Below are experts of layer 7 (counted from 0) of a mixture-of-experts language model. Rows are named router (the router's row for the expert), up (a neuron's input weights, with its number) and show model dimensions 0-127. Each number is 128 + 24 x the weight over its row's rms, rounded and kept within 0 to 255. Numbers have three digits each.
After each expert's rows: "mostly gets" lists some tokens that are sent to it at least half of the time. This comes from a sample of Wikipedia text that the model never trained on.

# expert 11
router:135117147123114111151124127126142044127131120145152173122112121116123158111100128109076117150116129119065100116092157127108133112104111112112143082094169153152132139122132145115111169149145148156146099101134097085108122132129080136160135148095121175098099149088118122103095121161148152123119142115131103109130107126141135118156105114137126152115082133126106129115148117123139130112156
up7:091148076129113156147128098114135098152115106128115115130139114121151138146156168135120131112133109094156142149109133133101159136113145128128109133087100106118145140151168166090135130148157139131134108093116112118129105086171161109181141175114159124104144188148160136140127144119167133147125155143102095151152133139146118177122156119140121142130107123127131126073103135142110210108109
up8:150148112082084106163156121115097094175147149120144182096106104108121172145109135128111163123154089095132107135103171137107128107113126105135112121097153133146134148115112094126157152127110091124130136134124097077164126138168103088107125086125162128122097140131120135135101157150088053150106155172117091153079152137130136165134133123134110111147143155108108140131125117113121133064138
up9:136163089104123157107126137125137129173095092138120140175102117124117105126128149083112110105137148144123147106143131143059116134098131123148135119107127078156163137112111147169152145104129121119175122138118082091139107129136138161140126120167148163116118161084147075114112122115146101110081119096142142133154163185115119148122097166120119125074105145124127123100135130186126126149129
up10:109148117130154128171120122124145162147126162128154117144107114120106131123127115120125109158164127118140162124122146097100132127121169111115082183179131125160167123121123138152158116146123107093133087069132120134123093077117142158131127135104154125157111129130119127112126108138132097149148101134179111106115119146101125151160128119130158150133128150111120124065118167132096161090183
up11:129126101122159082155108145141116112109163126144128129141153135136123138139104128115115120106144164106091142160107126137124129147121132153150105176154137110129121111128115099158106150094158103127162112135122157132112098120106151119183157124114160134074182147095163103091138108156137104138123126135133133108147111138067133150165113095076119147118084107105104147053128149127123130116119
mostly gets: "==", "′", " ==", "====", "===", "^{"

# expert 8
router:114109135089145088101112116131154102144157122149137156101114098050146123148105120143124151120101110112109157122105191104083112163157114111137098109112096118174123152148105171124123141104122138144167120073125118122126134081117098133153117127103130103116142152097149099143108101145115119094135127112114096139109123146117167114155088132066144163103127135112113107107150134097112116136153
up7:149122114135144152119180136163101141099136116097173104090082104085157148119110111167115099147095103093115124128135130097102123146098154120135115177123111103169090128132155171133097113130138164103142132108158085118101107140132125130083110131138160089149120140104090112102128069135139130105080130154137123083111140149123157132158138167107094121116113107120107144139088106133114172152176
up8:153155133150136160134143148114128133097128084153103162073137113120119107144117124116116139156142094096153158128122136117130071129122163094156119163115124144148123176102146131161121100114143175155147138113125141118150110080137119156170118112181084106129135121133113140136144132136134161146145099130151098128126100132097146139124142133095104171088122136147130128114149110150129131120153
up9:101068125174149133123118124094110117163157148116100124113131119157119179156073140133149116134104096141169122096134119116162143109166134152099100111121141110123148099113111174103079110125117171139111073202162105114123152176144165081123129141156151117144157137108107146126151102133166139166109157140133092106114070105137147134084077211108085129169127133149154158125066104133149144144136
up10:065103107135130142122120114173109120165130137130118163122133108101102124145147109143120122100110103118094099104130149118110094122095109162085139109158133129154142125112114136068131136128153110104153085151160127119134107101158127149150137126133104155100120106109102104129097145156175141127151130140177111122146107091154083161112115107108125113131131133121145149122118148112139100131145
up11:139124126138104145129109091153144122113102140137158093175129138122145100092127115153127150133089152107105142121128144113094106145116144113091155139096154109171115086087117132177111157140156167119142115148141131118084146111112145109116101159129128125162097136086132090124086119105178147124079118135154133148155115142131161172087093134107108120142130123096114129098114126125094109112146
mostly gets: " film", " time", " season", " name", " out", " part"

# expert 15
router:133120079088109098142153092124144033141132133147144143150119097094144127101093145096078151142107112124106140124140132105098143144159127080103138132130113144133138165117135163081112163088133132132136120109114125112097118095105089147149091125086115129124120174110137115133155122154139137145097165129147112127135148177117144121122124125135140148141115139129109148113117135145096148165153
up7:141103146182100165129147074126131148126126162168163129110130108134185101123104164109125114112122094132101141169141132133122157140119093116116141073126112111138151176119119119141151109077118108129123158136174119125125114083116138123133097126154089121140132130117141086123128123149122114084170146117137128150137143120080088136156167143130099158154145135151109166115129119122159170110134
up8:118124181140109118165113131123136106138118111152124161125106124121103168155106153145134140077144187120103145088131135091108116103154132076096144122122135165158107176099100130137119140129095165143126162114072143122143140191091115150107130139096156141119083144107119144114089122160113102123132154135087145142112105153131148119155126145156119144173091144096114133098138142141113119137144
up9:102148152111124105162112118125154113141113069146120141142107111117116215072166091131119121173164085084120127132133154143131139136093138141100126125160150122139118112092155155146125086117162106165089106126103146090141096143114064071136170103110156123142116151072166108092119143130124104136132106138117106117119116109141156160114132107143150156134159112114117131119150133128109104138139
up10:124147103146134121116116109103113118130085141153098121118077111111145105132115141192160140125169154123102121142091129145144077104136114126134152132171149129160156151104151144129091130053160110122114118118082120140093159125153132137138139112099151124176112125180152132086080124161095108123158171125145115132121104151185102148159097128098091117094103174113123135103104153142155108094133
up11:154091173079086102081160095147102134121130161131110122112115115121140146072113105159102137129107103112130070128113143092151149111141126132147104126146126180098108136106140171185144114110096122142154127085118092167149114155136095129137106143123120120120123128091059107135080123113114147138126126156147087150089127105106125126128132090105122153151135114134113167169123143091120105124147
mostly gets: "3", " FW", "2", "4", "5", "1"

# expert 0
router:111155093149125095142102127138127100141140129114134202150107103101131104148122123136138131151146153108165135152144149119101121138130168116107120128125131120104199123120107151151115149124142159109145091102108122133087099122104091110149100134125121131121132157124105092096156101126133124149100113139138127109101140156136137122140133146113154160111090125136108131128137157118061162110128
up0:109140078121084110136146167161136110131154135119105133066111094124109094093085142126093164110159149087123127084116129131156123119171082109111133138130159103156110125141086108165116165129163120128097156152152117077110117163085162083099132143139128138113136134145142131135117120115118136169153130115189138141119167131102105110125084085167090121136129118104142133093159097132120147115169
up1:156153172131111114136151140132138128134068118134133131112133128122139153101145092121121144135097169134126102113137143120104114127131124154110141126152166198150120165131126109149073106145137133143146146102117102115099100166086148120148091092122125166095097138124186099109137086113140117124108121147128133132068170105100142187135106145138119142165131189112084143101121168133122162139123
up2:086107126093148125147097108135112108171093127109112095099144125145103115158122146081115189118177099106118104166131188086156095111160151151096111097093097112104153124159129170083171128117093134131110134128133128096096100143166118117155101125127086141118114106165091170131101135134142148164121114166170129149135126125123097103140129118132168164138147129092107145130108129080095109076116
up3:144110099133103100142122097113117122129144133090081136094145148102159166198107149117121124129061120092085125097122105132125126113101120128129173102149126137154114169116157091163132106132150118130157150088159138117112128119138147115130144096126149138092104125116131146130156136085149171178177122178161079107136152153159139160154087109131123115133135119137128137156135135125087135139177
up4:123095140102128105125089116144127120150179135131188110114098113123138090169107116117118120138110127094136142117050106099101122113131109126160131158167121146142131128143091092116138133126100164140090135155125121119129121149141107139131091126120149091128107143122127104139158130173126095147136082137155080123122119147128095089183098068113146160108123154188114123088089104104082144122155
mostly gets: " Pa", "ci", " Sa", " La", "va", "hi"

# expert 4
router:120120111114121097138099128093182037129098103103124139123114108046139140127138143100065150110119149129150154120112162135097121144128109128130151136140115119156144184108087185114102128120135119166174109127105126090085100073142080137145126124119141156092112138090135117087093106144135145080105168113170120088152141139101175151157098120130141134116078126116075135151144143133103141073165
up7:101077104126140122077157101138137115143100106190066121141108083107132138136127105109107130150135112119138147151167158110156130094110124141058120103130142158165129134122141145153124072071125166101112127119123118088126108108128121121136147134079100115109118154092136140057155139092131149123111151122130127153110124157141189174111151112107124154087143127123112118135147096118148125129122
up8:118124118124124111180135126131128147124132109149194127171156108124171116150100168114123157133110143123131098151162154144143089111133144177132108146058124132130120138077110133112088134140116129138112125143149109135106124105089121128125162123156096152098108111072151076148132142145140118104113121163114128089135099159128139128117146127131174122138139155160115170108152119120116132131157
up9:158102134136122120182121106122125117119106125103103113164122139125126113054129091153107081156163139100121168121152150149114118141127112132100125133144088069120119148142120176143157094112167139111120143103125125120133124116125109121130120137101177104103088117136141119112143135177143140160099159183157119107117115152124128147085122124079105140105106132155117164125122135149139130134122
up10:157104120068105133128134110122140121106119087166138156157147104102144164119126145142111116173170107121109141154150157147101131110114153084111131074159129171110117183128109128111148149126153142083132151094118084115135112121150093151129122088129145138146079170127101111137123145142103117112087121153160109092115119142104157154106154142154164172124166118126125134122161146131116104134160
up11:123128082129138095167132130167169105096104129078100114157142129069189100111134117146113109122117100128089172108151133125122150128085121145120101136065182141115128129112108096139122143103124114109137135105108117156134127093137123139105150156167116138139101117105157097123136151198103118149088121153130089105132130159111105087129103149087153212138151097127077119092151115138132115133160
mostly gets: " |", ";", ":", "---|---|---|---|", ");", "):"

# expert 3
router:106116105093091147175124101129146107112134084109132104109088094045154124131133134109111172155111158095090142133127159114076113131119125117104114084107119137137138162144112165113081114102124176152116135124104100134130110097079120127129124082133113111070093105136132103131152110149132131145122139156165099139114135158103150140158118106115119152121143125123082137100147126122124143117165
up111:134127095156178096146142135146154106145127144179141126143092105111098125120113143094118121114084099112102134135139126159156135135094090120110115160168124106150122119093185164146112168092131113106113137108131145125077117143153116105159140095135102132156147120091154103111124131154140134124119133127107165111145151125079107106149131115151112153135091107153125135111115150104166163101090
up112:139132121164128153129157120120119113098129103107112136107139135135143127107096144123142132167165165165104128169184126105090110113085121082118093144070090134143119142115082123117122148178091134154122104161123142088162111136153072134139137083169153080128110143086138098150132121138111177153137158151134122141102089160155183174135108133138172099140139132163096160104156146138068144101092
up113:122115110147139100157118107155122134116125162160162163102121123178171120102142165129127116157123137103123123088126179083123109169068147173100194119128099080127122145098142125132108126080120059136105112088079119132097109142121125126102140141133110126155101137105140105114117175113098139128153131127107141111101096132122148151152121119131112160082134151098151162126153143129104120104128
up114:166175143099110111103144111115134114151110135120131155100091103113130141117139128136122106162192100153150100160169120125154118155118136104143139143134109083138134115099141134132122151104161131118106087130146052086090131105159081113122121161137142126179147149105128061151104109135126160113103188125158142136136120160110153144146153138126145147105144153163128108126112135145116168102114
up115:140111118111119084146140079165140104165140141139091127120103111135116121144152127107113151118148158126132083212144116118116125116131104140157131105107151157124105154139165122083131115125143146133130159115147122113114132151126105141102128083128080104108120114137116146133102134183131194127085130164154117112128130119138109164118171087173124107090120107115088125140155116109130113094142
mostly gets: " was", " to", " for", " is", " on", " were"

# expert 1
router:121137093153123103143175103144135099113081140110107142119100073110118181175103145112148125162128132119143116119149153127140114139136117131109163130140129111111177151080094130149126169133167139112103138106113110112158114089121114097125114127105148127087126184096120107115135142130159121122125145161135096125115127160160186150158131125072116127108156108117104110098167136139085145154129
up7:131178134147140140169133141176114112171115128107146164154142132107129143151125152092092119163120158140112102138144114104114145148131117126150114116167150120145147140095139161109121187117099090124117146110106092130131124131151144138107120081127124126102100158131153130129164134154111143122159103107112101069140140110133138129155152091133160132160132157164108134142109129137122083115147
up8:118094140138108135165139114104085146175160170116127128103151092125164142152123141090112137141156170135076114104135091143097144093137138127108113073145071131104172129095096097096129164101147134132131155132157142088114104105162091119131114143116124138120163163135094140105154164140135165140104119133136095084114119128122114154113158145129165121134137141185143123144109148095135139131159
up9:181129130136142144092128088084122113148125099170150124113113098100183133121086150096118148094158108090103123121128151160120128121109115120104126140163102165151094130128120125082135136109134124131112162106122103154068140152130138119127119144113132128128158130132147099128159099120166112130081136145134169097145106153121107158140107131192077148174128158177134134125143119163120140134113
up10:159123122124125133115103130094078084142127104095107121115142119122153133133097147111098144121145112083137080123179133114156143180158099152118136148097135140138160117103089113087071159150172129165103138101093115068127170141102097086173117101156139102172112133119063085105104164118125173080128170138168149144103112176111123151082109166134116158171108116152134116135159148112127123168130
up11:101112147113108139143132090148163083141079135147130167160088152120094119088150103123119119130131121103126142123144110130111125140108137113114103140151160135095109197101123119148125165129174117142138045184116077101132093147101099098132147108104151147149120117081181114130170113138133140138147113177171129122108126084124117192099158115100143130128124115150131157130122142094128140112122
mostly gets: " A", "C", " S", " B", "A", " W"

# expert 2
router:097126153109129165131140127142151043158128101110108132113145122113158135080078145081071161139140168142079138128115114137106098128145132115136125110115131137149143136084108119102120136107122138138138130160111118118121117130109077119167163088114104139128111151133154110106138114154100149131105130128182108093100124143131150125117120157123140145078112178130112157132153158123121121108181
up7:120121143125150137138140115144099132068115102109156112099142111112107163150132180143138145149144137161153095150121114182111093146101139076150130114116101110119154135107117100118144095136116109164128178118108084138153152114135114092158161117103139124112139143149170077100174120092140143105097191189144114161131167146116151152119117148117163182141141163172123141135135148115128094116115
up8:087160135116162130178075122104146117116131086120092117125113131113148165125080159119110176136162121121143165128123118115115081123158155109124106112162097105107157146108079124121126140163170131152137101137118160143101123072121130075116119127101141176139058146146115115146142122151119120138097139144146123121114119116104151147136165142109163169112124139127103159146182136116096102097155
up9:110168103088110128104118109135150097119104188151116146162092092093132162104141162177111085146116090119123123118096142119105107083138134109112144111114111126163128114080137134155100168108146162072118115103125113103081114131146118118100148161092141160135117119091117133132106138134112137140123139139137130146113132116105111139115095158096108139128118105090121107091105171115149130123149
up10:173092133092130111121120112122193126115134081112115127167101121100175124167106142119135110151140090148130132128122102124094091173146130099134155122109106114129103152127094136087158154121147143176136127141101129134146130108145065163129116135137137099114097171135129092151105118107111089132115142138150122126111123116123142131131131111140136152140132145142117125191135111115138109135159
up11:142156113148139126166117118151106101109144123132149176123140130128145118125099103142140127144098100123104083125109176109116106086099094138146176157111137152145152150153106131106077155165123138091112101130118162138074175122142122112097084150125097158140140130142109144141094094201154135135114140141110109099099137137128147117164130161132125170141098138146113161096106115122155146111119
mostly gets: "–", "/", " ex", " comp", " dis", " un"

# expert 6
router:112112077103108133143152122121131047142130123109103111137093107120112122126115161108076162151127119099093119125118149146122117144130105084114126126128105137118132129078143148096086126099120161159115111127083078081121150120127101118169119102078120167119097162128116127125135114121120105121120153150136125117099159143143130134141133154120126134150113173123117152108107134092094104143163
up7:134127140136088167117112115134155134134090160155129139115119091124182092156134129091151144126098107134177124145141178092163110140148126094137091128096082141134143132101132109127147139151132165104119146170137143123125094113098143097119119164120103147130089111124140116140132105105136160140125130118123143186126158114121102160127127140139141145168133155117082132152146153086126112116131
up8:170109140130122054120110107107148135117145130143148136064138137082127116079131138117128186121108124103147097111130156063145141136118124143150122131112158095094156154118115159122121154138151161127146120107125124126092096121153129144091108162140109178132110121126123104145101103147122127165119179136126082172108139126099163135123129143102111144128136074133090161118155131128124121114124
up9:079167148171160151166070102114162155136113124172170121136119087134129134144133142138124180106087114142123132118114118114111131108113164145098134124088161134147139157122117138107140170175149134157099147141114143163143139119124057106099121113153127149131074115082123097128118114173102134117083144126110135136120118172124135149170120162143160151137130121137122179144142134091101099140143
up10:123082144123099138107108125200132164079131121151091113118128126119119154154105183134100121127153173094181080114101110146152145148098143153128166127151113080141130129113096126148121143133131119141143116114106141126108151138138122148176078114110137110095122139133120112132134138147164093136116098184144101142072122142137127080147118106137132162162091137171110149127134132102090119112148
up11:140116133165118132124147119161134159128167058116130133087103095135145129133138116076151108111143129132099135121103142132129124151109122132121157114162112119113115142088131147108155127118137141131124105095167126106151103152117114148153154154111151127134124120096176131116135126135136130122164124110099087156179061132133136118145134094106101164082116185134123099157112132141128131126164
mostly gets: " July", " December", " January", " June", " September", " October"

# expert 13
router:132152079161099125145165136140151092137149111127114164127130103066139118121138130135119166159133153097082145124159164138107120138129138104122124116153134134116161128126123168128110110118157189117163117120110141140110123114085109090117138129111110135137102184103107098123124114123144163121102169145133104116148126150124145157128111137131168171122091128134067166138152145125111130115119
up7:144146134095125113111110144134109114154149131102124104107119101138112126167109179133104110154155110103159115154122138126129061140109121123120115095136108144101145153110104099147133083068155089079100126129128082148154121100122140087126135121106136090123157089111164103088139122124150168145161129091123141125144148162154149148097095101093130121090132116181083092101150137056125198149188
up8:084132152116131166161074106122154110138139122145164118153117135081117111128105175106088116142107124119124129133131111131139121144147089116068164112145111147142157126143144151132117104104113145109083113130105114112122089111140100163125159128110104161104153131110092111127158148125128156083129116095211118127163135112155163133070163146126099169144154126115113115137141152105132115099147
up9:136146097098136096121138141103129125139111109115107104138146105179171143138128127090137118102120113094075103160074160140086139099157162146120146083104140148107123186119161148151136120097107143128128128083122135153152133167076144135134147156102105144088136127092136101134130122141133130145143125138124171159104172151086134170144151127147124149120147122134088138126143101099140122118138
up10:128154114120149133137132141129133130107170105149089170106113117113108133104140086092116161113127116145155170119139131117095100163142115114092154122099135101187128141119122156109099140147100153142152123106123136074106079146133127111113139125153147162128133126114137119179140091152138128163155183149162116170102127166160143117129171131150110137077144086151122097152147151112160164109135
up11:093083133141147129158125104127120136131096128166166129135123139095118152091124148127132099146153174116089126135135103110109138120127130112073149147117148114127158185127098133116135102137166156121096116115158111088074165111128140108139154092113116116128102161136112118122133147187082084102137147122140123134146117108127107131138114102134104131153140136140178140117122150104128111109132
mostly gets: " a", " an", " their", " one", " its", " this"

# expert 9
router:135148148115097094169106099142180047112108078121142188110107114106139148096118141095086144151094163124118134091133144133150130133116096131128110122126130131148127156106115147152074185124165116162131114148135112102125116112128079091152133073082128133133136122138121115131106126155165169114128103146125113128127102153105158149140092129120129136126111121132103165132152129110096135137143
up7:180082113093162085144115120121169104159117050112149157168124134104101156157143152132128089166134083163126122137150124131139144101130074148112205157131144143165130139100118115147112105143101128114112107125127127113131106103106152139136154168122117116107116150101124107107137122124133130142133160127116138180121152127143147108109106109094145136168133118125112100081154129125093131128130
up8:101139117101129123177143127162136110135071115117126162109121138152140151080076168132145172164095145127079132122144130082114113152173124119126135109143121133150139149126140132161126133137161157123116115157107138097146115091112128110156129102110138123157109114139204140088149130120077134121137129114101116134170152128117113166136167104119199131148147089168092148141161114092073125131117
up9:157075136098125167137133082126111117104119152129115120140136117130157135111144127133143118159137133133130126104135170132142148175111159158111164135123111113151124151149143151105100125148153124112116071127117153141108113106159097116155054157088138135155121122111135123142110158118172111103125111147112121109095104103125142139161131144184107102128125133132143154133100089095131150174135
up10:149109137141129158121101149161090138142142123142195128120114112102112136103111121162124139157143153128110110132120106119118117066105130091119123106146159182145101154117108140145125136142114128140104131123110110095091142135118123145144176083107167113077112141143156090124140114095139082090126124101099160152096133105131098121085099128094133124117134153092134169118157114131133116128141
up11:089134078147142146151123142149122136140150112159179131188136084119132110108132139120131100140150135150125161146138117165106168128079111119110112138119181129119126189150156129108189127125162142112127117119105175079122120137147124176102144170104147152123122123129146117133138129105167122107100135117138165151152136107097138140169121093123152164141107156103142114116126138163065173128143
mostly gets: "|", "The", "In", "On", "=", " •"

# expert 5
router:085124095084143110116129102145180122164137137145131158110090087074109145137123161116148146122085099084114169113161180125096110121160122107124104114124106114127149140113130158125140108090110140135146098094128106152075111091103116117120115139104126156111107127143148108101137118138156126095120144123110117116128108145113182128147107147132122150093071153119121194134136154133111164127121
up7:142100122091136115144142089119157111111128118137080129127119101144129136162090128152103172138109128054113138135141123125129122129158109113130131113076135103102114135141119135172130167135158118132095161114139131134098142103138118059128123077103144117130103175093084168100149090106124159131112106158136148106127136157135129141130157135131115120157156113106124115151138129092144074113108
up8:159078089135111136115139133127139130122100093161089157117154108088145120095122143129151101123172098144126153120141089106139129159161182063108137104188095113142142117142151139086159093116128116093138156135100133097126182130144129091124109084101157143107147094141123127102120128099099150144121151149120119188161133135151083155112128115135121140137095141126117140124099123166104141134133
up9:093127138104130119165107128106122124162143121161138120088124119146075131164132153134124120117153166138097100112147132168104088097113104123165132116093146106152174108109093091149157161105142155106153129140108113127132163097097155109122100121164098124094119127122108076125140156098170132151120146159108138038136150102110096115155116086137169138151152109159135120161120118147114159138096
up10:132178089155134109120079112101129105102162102158147137153102127114128109141104107120105180109103138090139133096114139091109119186101155143142127111163166107121158129134113147099119158114129162188154095143115086135126137095113152134111150098120179087138122142105150102112111135149154179169096129129126094156130121138134099110103148116141142124146138135091108116128143086116112111116126
up11:090141099092150108128096091127147100097142112173129140139128130084149124105145137103095152176100133110083125150116115108097106161143130136131153089167147135119113151136134147127104149125126142151143104144116119118151116125063141104125117090134141141116142129094148104132116103195139182101168162138111131157093142129089101131094157091131102138107118130138127124102118148115105100141149
mostly gets: " University", " States", " United", " people", " John", " School"

# expert 14
router:147138083102173118115186091152140111121133105129115138100141080097149158103105124134130150162143113128150147134111141111093105129120114139117116117131087131160122161113093162135127142120131116140142139098106106128150127143175117139147186104129164136110126178093153111139142098147140123100105191148120136138125139152116131155126108130094126165124112156151103132103110135124135128144160
up0:135159134141120127121121151137121108155081134178144132110120116136110096123132145111092127142145138118120119159112151132137092103136164137162110157164150107193159144079126121119095102091173147102121121076086129115120093168144116129160133121127097129124116130149106108112084138142129101141127125115136107145123113136129127128130113083133109143128152124145171102106166098105117144128115
up1:138143128140142127089140152119124119140118123137101120151112137084126150125113130089128137152109164108089127149134130148107105133122058076184130112127159111148129110116107120153132136113117160149131146095088141137142075140099095099079122086122072124122155140121140112123148140151116151145107105128131105137088131104116166151152140149164155136101147149150124113159192102116150102126123
up2:147133124110120091123140111102179108119172121152093112092094121116184112132135108147105136122090125086115117103097147137074126114120150117120142077154171150176133153111135180121157108119090150163167148128121124147102088152091139122166146082139122144167125170148119094114100110196137118118142099083156124147153149106083101129115086098168066166137126150117162165172133102128122132145197
up3:127132086094110129143128110137150109114099157110109126131151114083069174143096132130083198112091109112113143106147121110129144146134107114129116135129145102147123158095171132144093121138154147119136148124120103136116108170128123106105156133137138175122117137128132144116163154126147142118106149115119120103122134202085175140112147151111131164132104164116108127086138111121130110087117
up4:164149107114115103086147135138111093131151121134121147164118146116157098134152131139094125134147135099125123113141136101149121153142137113075144096121172127128164103097124149155088206126138156130082158121159113131137103142159110114123108107139176115103100148112097090092137145128110120137167149116107074133140150145132070137142093116132115097149145140115135101095108100116080105134163
mostly gets: "tic", " second", " first", " final", "il", "ial"

# expert 7
router:106138097120123116135119142161146097148137138123151146119118099119132112103090135107094177129071142110097129107122181109100132148154083155141166114144125117145175180099114157114098126091135123108138105137102116136090082115112119116155106120105144177151093134148134114139118134175108151089093152108128123076135171174102172108128119116098137177115084111149112188104153131091109142130151
up7:130131117117127147149124128082134121126102119084081121096113092112108134125111150119131165123136125110147092200118155112106163214149163118115126125124142106116149147160132109123115133128150169152154108100102095132131133143131119143126139099121079124142132126127121147076121168140120168139153101106137107173158137126151133106135067143107147108128096149103091109186105130079123092163102
up8:149154146107154115104139143118113106135086092118151100110088106143119136119103172119124133133135103123102099185153134147149113117161129100089167104140150133071116100117151145106111075160133158200128149119153134112108150102125141088107109128117122144137138128089131109128169083111145135116142135105119108173088146118170176147116163120119088109128136142141141107124121085114133141137123
up9:104093129107116154151150115140136118095104112147107126153102126108108149209141127114118110175123140154156154109155100152153128152087130123131087092135073123125118159099141129107118107126090153137097115109118135130106110089094096137128110121064137092114116136104149106155122139100086139116118100120129126172101130105102132149130127121091147124119085113129119125131168137141126153108143
up10:167143123119178181112153133068098138138084108170166125131101128134131136101109123147109143148197082137126097136097135112106118097150144142132115076073125117182129119117127135107094125158129158143074126142106111116126117089108132157115141165123133114117145120102116145167133153117135147091133165134117141160096172168127074130095146113143137132156099156174125140129145130112133105117106
up11:153128124163149130109115101107125125089122101140131115136116140123103163157111129160152124076142145107160113135128126115115116116084182099126141131129122112112133087134138140147102112139154160128171127127092107133169194154146165070172107129113106112111146169098165125099169121115102055143158112136160111147114145168101134157193149180124143131152110108099166135084102088161135149134094
mostly gets: "!", " Racing", "berg", " Johnson", "ensis", " &"

# expert 10
router:147104102079115128133133121144123114109114125109131159102158096072127131131137129126136136152142137121113145158113154150079095169120141140097101126129091143152167150135158141155138148107177132123127099117127158138129127133168120140143144103161132111082133144100122100094129075144129158093145140154140079104107161152114136162109102133109114154124146143166086200126116119089082149149123
up0:149108181095129105132148097124084101094143120135103133087133130129072128156137146149107140106165161097120147130167153155103073162090095132102140140126138170176142151058133144110086113148149169117173151138143123133151134143129117114118108078137140123117101145110122104148139103150163127085116181134085110131113112131153141130124119149134113131172106119147063148125168122103153147118172
up1:108134134097130070140148124106076104195094116142129162128114121115101168101123128133105133142123114132130172101135154150166091093174121106134095141111128135117133116103143154107093140142153105141114086158144101106150067156108117124153116103114142137107147122118141142181130143146138101110141106139133097081127143124108102149144137119161086111107130123175129099151151114070148128075175
up2:110108134075152104126125106143138110132147136157122117108146108110140112157102137129128130162185161121109118154159099143108067157135157115167144133139117127158148169135141087145153076139110122149118151132109108115128138101089122153170141111114126149137125097106142140132128116144150119129095159086140130146112131163122111143190126121125148170109130172106139157100131157090151075130117
up3:129123145119121122128173139133129114103091104184122103101082123114153099099119127140108151132172143064101091130061080157118157129150110121152131102111118124149117157157094159134166084109151151172164134118108092144153099109103120077131128126118132120151113120133106118136131118125117152164141113104126109140103166082109119129137180088104130146098115153119140131124179145119138102121146
up4:094110092128125101150148100122127118110136113117094086083119131101107169106103196122155169122163097132105073147119116137140145153130127195123126103121141101142136121078190126068149103148088161118083155136094138128116159150121114112126167100096129152132073124091127095099122127149123158151106133109120123145103100102120155130159121135125135117131119096128139099116109117097141113071120
mostly gets: "un", "u", "ong", "ung", " She", " He"

# expert 12
router:100114133121120155108129096116142100120107126131113113127103125077137134124124166073109170174144101094101134126097168101134147122161108148110121090133149129160158154101080142132109107134123152118117119079117104132121080127098126124150145119105124151131112152108130102084120123134142137096142168108130111109095121127105154125145146089123122118103099125118107192120162139129115134093147
up7:091096124140122142153158094151122122118136133122115084172091141125151120172091126137126104147106114156100111087151153092094106117118128133139169134107141143115135116102131116098152154115117170118096092113045165112133141152098133157110123153129141129112140117158144115068121166181116138126100157113117141103148129137145145123111145127127114123133130117129112134152136099135115143115110
up8:107104098166093110162151150127138127121149149184136149142111107150133150113111141128115111125099168136115101115137101124122162101107100129140135135102166112110147127124107099096128167127141128067133100133107155112113139094098135134112082141129138110161117126148119133081145140153129141124172087110123123103156084090110157157120159117126160122108076124141153099146143124144121165141135
up9:132094113096112118164169108157173120105147118123126161140140134127175099102125138156127119126145109153147101118117109142100141158141124145168110128128113161141118162115112155151105125177106133128156170123136117082137108131134126100141148083153140110134093127116137080168157117103134142126090134141177092145162117086101096120174111110122164131188118130156099171123107120124115130113153
up10:117137106133153124137107120154177111137122121123180135144157125106180101116114124146103170145124121121130114117097156157095127115140123153125163142080129135142139176097182153115117109138106136132136119149109158091093133093126104114135134101129128153104100113149095099144135150115120113081082155129139136123136142161063123145157142149129136145112138137135056167156163094131149121112168
up11:152111139129150086118143118139172120138168157196140119159089110117124093135126137093093136153139096118153125098162145139139067153124155108114126149097121163138147180128120128120128104124154134142143110100149141152071131127089143120196140111114134120148133106145139107139149128158122149171120142094128117094153131118173133164098112137084126172170079108200125157113152152089153114117147
mostly gets: "s", "\"", ")", "es", "ers", " they"